{
  "d_shared_expert": 0,
  "routed_scale": 1.0,
  "lr": 0.00336,
  "batch_tokens": 131072
}
Below are experts of layer 3 (counted from 0) of a mixture-of-experts language model. Rows are named router (the router's row for the expert) and show model dimensions 128-255. Each number is 200 + 20 x the weight over its row's rms, rounded and kept within 0 to 999.
After each expert's rows: "comes before" lists some tokens at least twice as common just after its tokens as in all text. This comes from a sample of Wikipedia text that the model never trained on. Tokens count by the router's weight.

# expert 7
router,203,223,224,170,160,199,199,189,217,236,215,233,170,180,208,195,196,206,206,242,205,186,187,172,219,222,193,201,241,205,189,200,225,181,179,212,208,205,209,186,205,212,219,174,195,212,203,173,188,210,202,170,197,168,196,182,237,180,191,174,178,182,183,190,204,166,214,181,190,228,215,208,197,166,171,193,202,225,214,206,190,194,235,198,225,206,218,215,198,227,220,187,189,178,181,204,187,235,171,150,238,183,199,227,189,218,176,176,209,230,182,219,175,179,157,189,211,214,175,226,198,163,228,217,208,235,206,227
comes before: " |", ",", ")", "–19", ":", " m"

# expert 5
router,187,208,190,171,186,207,204,174,192,192,200,221,185,224,175,157,194,165,208,195,171,174,186,227,212,203,185,233,239,193,191,196,210,169,167,202,214,166,211,179,187,215,194,173,203,226,186,183,205,207,219,169,209,190,218,204,228,182,189,227,179,169,208,169,198,185,222,187,165,192,203,206,156,197,199,228,211,193,199,218,167,198,210,188,214,207,213,215,195,191,226,171,155,182,191,215,158,201,177,205,206,203,203,231,202,193,214,210,215,165,228,194,241,163,187,235,185,217,165,223,191,204,233,213,184,208,224,210
comes before: "\n", ":", "born", " (0)", " UTC", "age"

# expert 2
router,199,190,217,176,187,208,227,214,225,161,189,212,223,201,169,222,205,210,211,215,206,181,187,212,216,207,183,217,202,212,187,217,177,214,182,200,236,186,210,175,191,219,215,172,203,202,206,171,196,194,209,185,206,188,217,191,206,170,179,212,191,197,175,214,201,174,201,231,220,195,222,222,187,187,204,176,133,243,177,226,183,167,201,172,215,207,205,218,236,222,201,175,176,186,208,213,171,221,194,208,180,175,224,209,191,227,177,200,230,233,170,211,200,190,178,227,221,230,174,226,191,166,225,214,207,212,218,219
comes before: " ", "\n", " 0", " 1", " 2", " 3"

# expert 12
router,184,222,222,186,193,171,220,210,200,216,206,164,224,204,185,192,183,183,209,211,193,186,194,168,211,215,185,208,209,220,218,197,216,178,163,220,222,191,190,163,207,221,184,172,189,191,182,201,180,192,183,185,207,175,218,197,226,191,194,207,167,193,188,202,207,195,221,188,217,200,205,206,158,166,194,210,171,215,232,190,186,179,218,214,201,208,221,197,199,218,222,185,196,199,177,220,206,183,182,180,228,181,197,223,172,248,211,209,219,215,173,170,180,182,184,211,231,227,164,229,186,155,221,214,198,221,233,207
comes before: " and", " the", " which", " a", " but", " he"

# expert 3
router,190,214,226,190,189,162,218,199,221,199,198,205,208,172,171,207,168,193,220,198,205,176,181,208,217,212,194,219,224,207,172,180,195,194,200,234,236,211,234,207,214,232,203,177,202,232,206,162,207,205,218,166,178,196,202,217,218,210,175,214,151,159,199,186,190,184,219,221,190,212,196,182,169,198,175,202,178,248,224,189,171,183,216,204,196,177,237,206,170,207,203,182,181,147,174,201,197,209,195,191,212,195,201,222,213,198,189,205,180,189,196,196,202,190,171,208,222,199,166,200,222,161,217,243,176,219,179,209
comes before: " of", " in", ".", ",", " for", " and"

# expert 8
router,189,210,206,173,181,182,197,220,230,238,220,228,198,210,185,187,189,218,201,216,168,183,198,197,230,214,207,217,218,205,169,200,171,178,189,224,203,193,204,183,212,205,240,191,213,207,202,195,215,178,223,175,167,199,182,192,212,223,166,211,182,180,154,186,213,178,225,209,199,204,191,197,196,195,203,222,164,205,211,202,222,227,179,218,200,184,226,210,192,202,216,183,201,185,162,206,159,197,188,187,203,175,161,222,208,201,158,190,184,209,195,158,214,182,188,208,208,242,178,230,175,198,205,209,188,218,198,189
comes before: "\n", " The", " In", " He", " It", "|"

# expert 4
router,190,174,215,185,193,193,210,185,206,190,227,225,200,166,176,175,180,198,224,203,203,209,185,199,216,234,192,192,216,215,187,226,197,187,179,231,208,167,217,173,190,221,250,177,169,224,187,177,214,175,209,184,197,186,217,200,223,194,177,201,174,179,181,203,218,176,217,170,215,199,204,223,166,190,191,225,191,212,233,200,187,172,235,191,223,190,213,216,181,232,204,179,168,173,204,231,181,222,168,181,208,196,190,217,196,217,190,202,215,215,203,192,178,175,181,223,220,201,172,227,168,184,220,220,208,218,210,226
comes before: ".", ",", " of", " and", " in", " War"

# expert 0
router,176,188,256,190,189,204,209,171,221,254,207,223,225,196,168,226,187,206,217,260,220,212,188,205,223,194,198,228,201,191,199,185,205,177,183,212,194,199,216,176,191,209,224,176,200,232,185,171,214,189,222,186,172,183,219,177,232,181,205,206,179,183,164,209,204,186,223,211,211,186,219,184,190,182,210,229,191,205,225,219,175,202,182,170,200,207,210,218,187,192,223,185,197,175,192,207,196,220,132,171,205,195,168,221,194,234,175,212,190,204,182,190,205,192,187,208,201,216,181,223,169,186,212,213,204,226,191,213
comes before: " |", " -", "·", "whose", "Following", "0.0%"

# expert 15
router,191,192,204,186,215,184,220,220,171,174,185,190,204,189,182,201,206,217,229,212,240,163,217,220,212,194,182,239,218,193,166,176,203,172,175,218,225,209,206,186,184,218,198,166,161,206,200,191,203,200,190,182,213,183,204,205,196,204,178,201,179,177,183,191,210,192,214,170,209,190,187,210,190,177,199,176,182,216,231,155,250,213,213,203,194,204,219,194,206,218,243,181,180,159,188,210,175,196,159,196,175,218,162,219,193,226,192,185,215,218,185,226,172,207,176,217,233,238,180,223,208,194,220,211,219,211,191,232
comes before: " the", " be", " a", " to", " have", " his"